Below are experts of layer 11 (counted from 0) of a mixture-of-experts language model. Rows are named router (the router's row for the expert), up (a neuron's input weights, with its number), down (a neuron's output weights, with its number) and show model dimensions 0-255. Each number is 500 + 40 x the weight over its row's rms, rounded and kept within 0 to 999. Numbers have three digits each.
Before each expert's rows: a language model's description of what the expert responds to. This comes from a sample of Wikipedia text that the model never trained on.

# expert 10
What it handles: Verb stems in prose. Opening pieces of verbs after a subject or auxiliary, completed by -ed/-ing/-s, such as reve, consist, becom, provid, occur.
router:490482529486521500450466545487483471477545469470496536493487491523542529463496465527445569473533482446567496561434493457469463466533492533497488547473484432517405528573482453495547550504563506563470525524430508483502551481493530534487500543458481528584602470505458566546503446504460538488509541482560517510436562472503472477512528488510484510439492509539463489461476527505546487485501479516472576577549537544527497505526451472444436546431527485506463474581460490538586462523551508461499466423475483481470481453498476489454531540435507475455460540568502423486417483500470473476482446424587502446447494566455555595482509482465533576515463565492511523504473447539496516536481533475529531502527484500427466464458545485465556632500509520486493521511485529508619537443492554
up1:498540469551488486428508501522536525494551499561521511473498498479508550499537472506468451510455516475507525491479467509440517524485606530490554482511533483536484566503544445455511558557479543537546462509538546537567585477583460565432594538413477561498528487508520528512496457487538445489546515489553428486472490563512490489473468495536465442524582494560488555462446433468538502493496477529468525528530487554529468502449460546522466448540587502516548461493529405475480598477479569440524526507472472450545486490583474451521535549462524539416537494467575429527438496558469500536468455544574525513573465450445551488538527443538480537461495466488515459517526547523514484419557520545483535517479524554491464499503464500551550576478484539516467539533430455504530457495471526
down1:538535551485448515532447537520493535489500418465508431516546457560556551511562534444525399547473500499566463466478493523516496574446472470474460536545533468494434490480497508438468549562501420447491512505513537535508510475501509500513461476567471451510508536502493501498514440476471468542505459482509532550569519485541522470514542484487563443432487460500569459488514564556539544543533437498488504438497441486445508538516544440553565525518469540542530425512536611521538454494531495570585549460502431462502529477562535560486410458500588497549520532558490503544545489531502459516488531557546478504456522592484452545525492545523530503542520576507501503490509493431515457566470486486510533574579491478518518486524540479530539540512444601469527508490477438480440543526537488

# expert 18
What it handles: Plural and noun endings. Final pieces of nouns, often plurals or -tion words, placed before of/in/for, as in scor(es), areas, forms, ailer(ons), contrac(tors).
router:472420521502506565460537531430460469459480471511586570539467547553532534468470528575366498434473496425514493564511543454523447539463528475559544437493474453496464498520436466479562480507545545500543503506483433506495481468482505571522501521452499532513523491484497482540479558556468618470522504502520507438449548470513446441441589478485481501451532468446450483453513463417514465436449414535456547513502504511535441494537468428498495546445443535574458467518465504504544441526553534493484502459511521551492450485439551516461541533483413454462539548528513472460450458460483560473543488461560515479499477511448546510448451498472470543533460510512552544528457484544486545514499535517525480462549503548414463450517542489449501492479500514505481529482527506430447508471486545
up0:443523534466453545454547444462505503499526480535482519482511466525479531488549542612414521448482550546495583469513468512605451471454524467507471483513545493495451442521523548490569533418551492487526475495574498474520497507556548452537451505558594501536518464454470480510481572473509510502575445467570512468506521490565484469504487563521532540439494478479480430483547487467545523460609502405474492457481477519527431469523516544538573487413445424554546491478444518491465463539483491519553557479535540477513473521482473495455553523501505527501571492593461505524583539527562491487543464468499543420531545516488544590521515510551488476513507473499445487504485493542439526491571531517557477498493515510460467569485481481438483520537549415466525543490460488500447506449518514
down0:498532472493564514562417564519506493574526490554483553536499473569487467542516495512455498510484527492504474422588482501506534510511485508528497429494474595470561522473530474527497519476480486567463482535537447495500556481495520574438448577512500513453461492533518502533462512441504501508514502483468542508467466457519491489557498467517451488480542492449468512454549488471507490498477512468433559470536478524500489550526501472534522489492522546522443477577505508452584575488469472533506548479468487574558520450516489579502427476521479506492483482428534484500537429478521462401413444548585534538509431450477550402566506538441581564490588568405542503521453531527431496551499442521504463466496475515505523527444548540536538477410510503514487485530519580540557474495432526

# expert 27
What it handles: Sports results and seasons. Sports reporting: score dashes like 9–4, year ranges, statistics in tables, and words like season, scored, won, Cup, League.
router:486483505527574512516516479450496488447472457470490542574444520531511504454508491471488504459565505439491587529532501458435494469465477451537538504452478432503482485527489461437512485508520448532533589563500451498570488456477451524443515543448401489521547448558502576554434523582505552470540469545508493468440509446548477514485500476567494470473572517451468470462454454453541488497489463536481577607545486532530494528538458492481473478520555528528536497562399438575517452478544503449457459505523522492422468541512517582513495538449516430513513528556521511486497484432448533452551509409470426451520548607498508524462508505503499534535519530497531535512443461572527517457522519496465538510594496508547472475465485477527522495528510552488433512508565460478493536482451512
up1:525453537490494513453506498484557525509484479513549581526512505497498520475469471483537506519559496506536491550500503458460544503476535467538487468463459500511510481478499527392541493501540450496548560560415537456577458528559506492448503499513542460557523545453518458504500523519480492432492394519522563473490436552549543505522501522526495468503492489497454471430403500521509541500481447464482529492513450505520492505552491550490443448451475484478533433501559433417496508486468533461568531502574484514492524553578515551490549502535544496606468514509546505417526542455448576529521437495550531480494594521530525507476460552533505433491450530577544535475462465485375493467541508525488476483518444516485481492476491480486542485543441514575502508538346469467562510575454506
down1:544528515540498575515476460503447464511520483467528458509452527437474535549625477471520532522480474558523528506424516507418446501490529505492513485460522493537589459494533536468495574489460511594463490472435577419524529547494450528535529583479532537526591456456467443441499516522530493533465445473559466500492510481538622529513498483424531537562395506468530472503555553425594507548559507480535504405440513498496503475489482522469481534490515505523504515532481442414487565548423505507535457494436524441538522481527466527522487454492491489499482487491486525567468483465506554519501487477517507483469589513429478460509529532472508531483515553511463506476476443490493463513556504508472445470510506588491491442534473480518472453513506531578498437526440532513551460410498484

# expert 25
What it handles: Film and award titles. Words in titles of films, shows, awards and works, plus section headings, such as Best, Film, Television, Animation Kobe.
router:446415506609556492487545553451499429527493475516479518543484541547519508451494473517491553529491422464538542481415502423466495468424503451533502488446522442463492527521462499422484443418531523495553511569484501555558459471486553492482426532503460547523519423516498499555431537599499549491489421562510566461420526480550480467458533557525518498487532382476442489489489441456488470522492496491435509525547514518516449542543491447427451485487440509518470498571448506492454488488563544436483518451541556525470461498465488515439483495465466475481535524490557483478494476525452507480510474471533504470518431527431449556482462458523471555579475506509518511496421487489515491453489528524480557451527551552528502483495503436439453552532495505476463502440566433463526502496535525
up1:504506499513539501541606500478505508478525510545557515479449513528470439485490556513437471495475436486490438380514558462435550432454524494459484569519537484526550562561492491504489540498526494475450516500525463567536514512439498481516519530424435431515498499513536528492511477507489522529479449460487499566490439481446486471502564500451500513525562486488541504495451505535441404526533491476396482613619563547494508488455430497440497534476470537547539537463434458522555494504483523475524477468469491447490413502537481510509467527517525533489515535482503540498512470428447440517452487498503488436496514527527487469533462499527520498539450531590493481445455476485486492447538540516461471422504427522510425556477454460441461584556569540439480502495576442453478510457488450
down1:471547499497451544475494550543582492549424537481555487523526507508467406522464500533513476544499505466480472447576514529520486558480508553456513512500526505469471502476550508550467475499432517571484469578552468483474445490512566444597515471577572573480565515555413463490460562454498406451457572497459474487534520498523570424424479475479514562462494541481481486593529510482539462480484484474537509385430479444495492483492541484496537512548534504458477501516506453511427474527492442447464541488490523493433566473509507538465558480503486444524499429464480471452455532547512535540501480452513483542417437479490472568467559493545427495480514524438518518464482590506535481521509467594490529495520437427489468534463436496469503479488470522512508515496527470487528482471433520

# expert 13
What it handles: Name-final pieces. Endings and whole first names in foreign or personal names and places, such as Falkirk, Kanigiri, John, de, La.
router:458461492497577497448513541485491462474535458510498548537481524542547548495546501532427493450488474424543494508421533457426467418458535518517565493516506455448491532492499459484554452496516585536557545566515456495479523460478580523498477484469440482520511461530467480488493530559446535429536486508553510480474525521542473467451517481533474438514555482468449509462517484469558446506462442531459541535496523417511480555530473461485498536471473480523480489498493469492488499453538555469472549460560499575422417480462509475455530560471495459486476484525507483483488567510476544425485460418491373448441440486461468539449405524535487523553518542430513534545486484495521523401506559474486518463495545523466446518513528419474478530475520511495530558464537409436451558449444456
up12:525473509503506500495479511449490532539492553483463500526488485447444546522510537479458509407513483498457445463472547502565507473465472491503552475499549458500511380480554516469473521462561517560526503498451511421497506429536438526514463501521527455456532488482502583541506513484480469464502541437501542512442541525496421512519479488485527372498528484431514429547575441450472521492488451477490450491486520523469479551515433575519521450436565517488393527522495545442552525485553472483514513488523486527488549524462549446466513515487527431504443604534466489510520466490550470551494509415500483521437491506576437513497439483481532498527592514498473437571520582534541517443539482588528531512511460493399501517507495553505465581484445544489415470507496446506436528496492494
down12:538487523548535519473535439543498504505544488451511446432513481525511457523487467555504487482455453462501400493483529497509431554464500464446509378603500477467535486572526478497574504498432477535546497543524493480512534505481505512556552525511513493540500505450464491449489432455480538457499554564509495523567544470508563557516480447504515492501572478471437538587475573566456525426497565519439464508571484453461553512470553540520520472526496519550542480476448513459444431523463485534516466471533467518496473507542511471499418509509518534478477454522531560544447530558488450556494532510439437497505483457520571608510462535538482510434453464495504496475491446524486476534423484445509492512451535490492486530567460531552457514437478495487531535501604526505480481408597457

# expert 0
What it handles: Latinate word-initial prefixes. Opening pieces of multi-piece English words, often Latin prefixes, as in Con(trol), v(essels), pro(of), Sim(ulation), fac(ility).
router:473456477575517547491437581430469454460452545516564570560497584483489505463510455481415577497497482437553491554460528437465404447495542468538543497523474465474451501557511457519543515451559507544501536498487487469561488505449517508456510507473486550576565442468485491581497508529497550522517452537574514474431523460516481466485521553444553500485477462455485496491523456494463519448498508512500521504582478555508412486508471474504448502463455523555475489593482430499522451510517547460459491418534554533481509534514504524466528574488435505452556594543470448437419476486525524486541472442535486501462557525460519537495462491470488485538539491504460538496442492500475519541503548482456565457498511521554418489485474446401442504516513523502505492438507479492552539409497529
up1:555534536523560495490591597478471510512427526505491506506473490519486489480538552548581533499420499531547539512508476465508510459503505467535515508465459544492469545509543536410554458473500472571555488480454538538548550548545452489513491498500437494508530459475552588530547517505506511523564514506462542499512468497506457559543534450465500528498409517512520461459488486486531419526444483523558515509539527538491460463484510457539526517485431492393431429523527511522488506481490514481511509505513509505472560430461517466553551502607589488519525521516442519538487456522552439599545516520536518500519499462490500563508520511538511561554480431437454525485450555508587428469551565550478509477520495537472410538420540514446527486416474568535428514484511506510479519515548575
down1:476507451474539409532561554484485549612523461479445524527498510492448433474509554518503533481516549552470517485548486476550511559450513452503446497501563473525477447485423542438503556448425499411490564523449419488514506536508563397493514491558526558425519559499489556578557452464511475498495526447506515531501506481528531494538537517447534446498450479513466433548512503525530449515537520522527467596413483563466454437453504410515530476483508469494468453451548543476557442501491499486504503518497496556469510476469443516507494466483497560471468461466457482466517501508469511502545479555547516446502578525543506508465481541508549490531476508440512547564470470469516474573567432536482524494443409570515497473467549411495537504494461519485447471469417482456456503493502508

# expert 3
What it handles: Biography narrative connectors. Commas after opening dates, pronouns and words like died, until, years, also in biographies, plus separators in tables and track lists.
router:427498546544518565536516502518404515507480448450543578518501498554534575471592506562433522511458504449534549567468501464496459465454528480510586504501451484508504484533424489463505497506510571504576510564499441503510504471505563592499498557485479533480534498524511492525497491541473582452487578481555536457436598463532433488479562492508492436475462514439506473469446433459505468483448462546493488488527525512575498514532483516456506505487494513500434415556473476541543482474557566440487463462535512507491512491513497528459451513494443420466528505509555469478476475472489555465492450501502507482459512503471517458462476491480495551549468538506585536540506482496511580456588571496494498464526525509438485505522515522431534587530506512471392506459556436474458526410478559
up0:521524480461500526524468488551469496510541501491490531493531514500511495582474503471452470469435439578498429537415468423445501419492487495475580499478498585468481394512522400484525552433471554464535505432476422470512527442434603528485485486476525521501480513490511467499483504492516490420519480481458500506480549569523524528534506438573492444471389490493482492520470521446464542470432468467493525494555493527552490487536447505473484531532440503500438456488457444547546506476530503533477466460472536500443493446443496481391431498466495496488568455552539474495499462486462534486487525538514470480453540536543465525508459576491580487587417536543468515564513425544467533448531511435516452484463516600499515475500523499532524557536542533532513465529504453523533534492490555
down0:449448504447474570461422499436474550505534528488545430548575448489568545546531512518460547547515511431471529469496517545474441473486554408520552460437523601575451503474425541535471440505498476557466474451522475459513459532549463476522538492492445528520506503545520479521611563471456466539461494604515531474477464508472484528470530495453553527521505571475517442480489474506476461555473489433499494415503509449512472480501440582525555489526540559486465504504471506472502522512501545553430507479521494487438517482478541476558508480475547595521495419426479462514530558507595544568513513505446589476567511462490541525500464525526517593507508495458534500504510463542540520504454462518491489469551482552426428469520493452467478448503464509514516476469466522486520510550507490

# expert 2
What it handles: European name pieces. Word pieces inside European surnames and place names, often Slavic, Nordic or German, such as Bernat-z-ky, Dolenja Bre-z-ovica, ö, š, ovi.
router:469443507552536595461522487493474464545468549456512540496432513536448515484492491566439589514518493443542478503462562473479468488559570508562532549490487483477407535507485478480573509471521521545518532552440513566534514481525598533474445529486460483497555443548442556488469503522448528486505481485522518514471483517485473488475505548524541476449511503465442523438542482487452428473472410532518594536497512488566499502508450465497439510512534555524477491512489496500530477440563538415471514447516463619441499514510533501490520519479572459410554496481519482457520539443505536384526461431530458483479498519525473509434418466590429499529463547503534522539477481549545539452501548461465561493557565461476509494466476437484446501504525478503483543470501508517556497428469498
up1:446496555467498513440483447467499514576462491544475473485504481474560474444508477536554541479484553512472495499492467501521513444574572467543478384443427454537517525522498554554490424543527550537442460541506510544573557475497488554473479512487499510485575504560509460454562476482446485457539476476514457429479506519436574449422535548535540492557506484451407500525458513546530522477497453521412524471445420431481484538579517464476579468561485476531525499509455531522479459457489490526418613531521499519500489479438484507529530563453573508551510506416458477502499561499417486438461510480470536503466552484500503521526456490565511493534439461442500410408523520503488500505508498497467495469532576491533498517529472499504500477451502561496467461485482553464551493488530480
down1:559478518509423491546513494453562488549479453535505488542451451546505511527528522553496593552446528518527491491476463448572423459482526494517498457475452481487499466558533566568491509503510503468505502507567453428529555536520476541566467518489481512481468576512476420528473488546527483558618483573482514537472478514514539526506452440520522494489565555537497492489488507388490540434492479554473518422479550484545453507624540442436451507475518437441516572515489481490486469486544555485501496490558529554520417523567424471442565493518557522559491494506487479610548472570519509542524578495532514495440575565512533503546508558435498469508497518547473494469463502486473507484520499527502513497604566493483467504471506511509461481468528503480457452516498525485474485429525523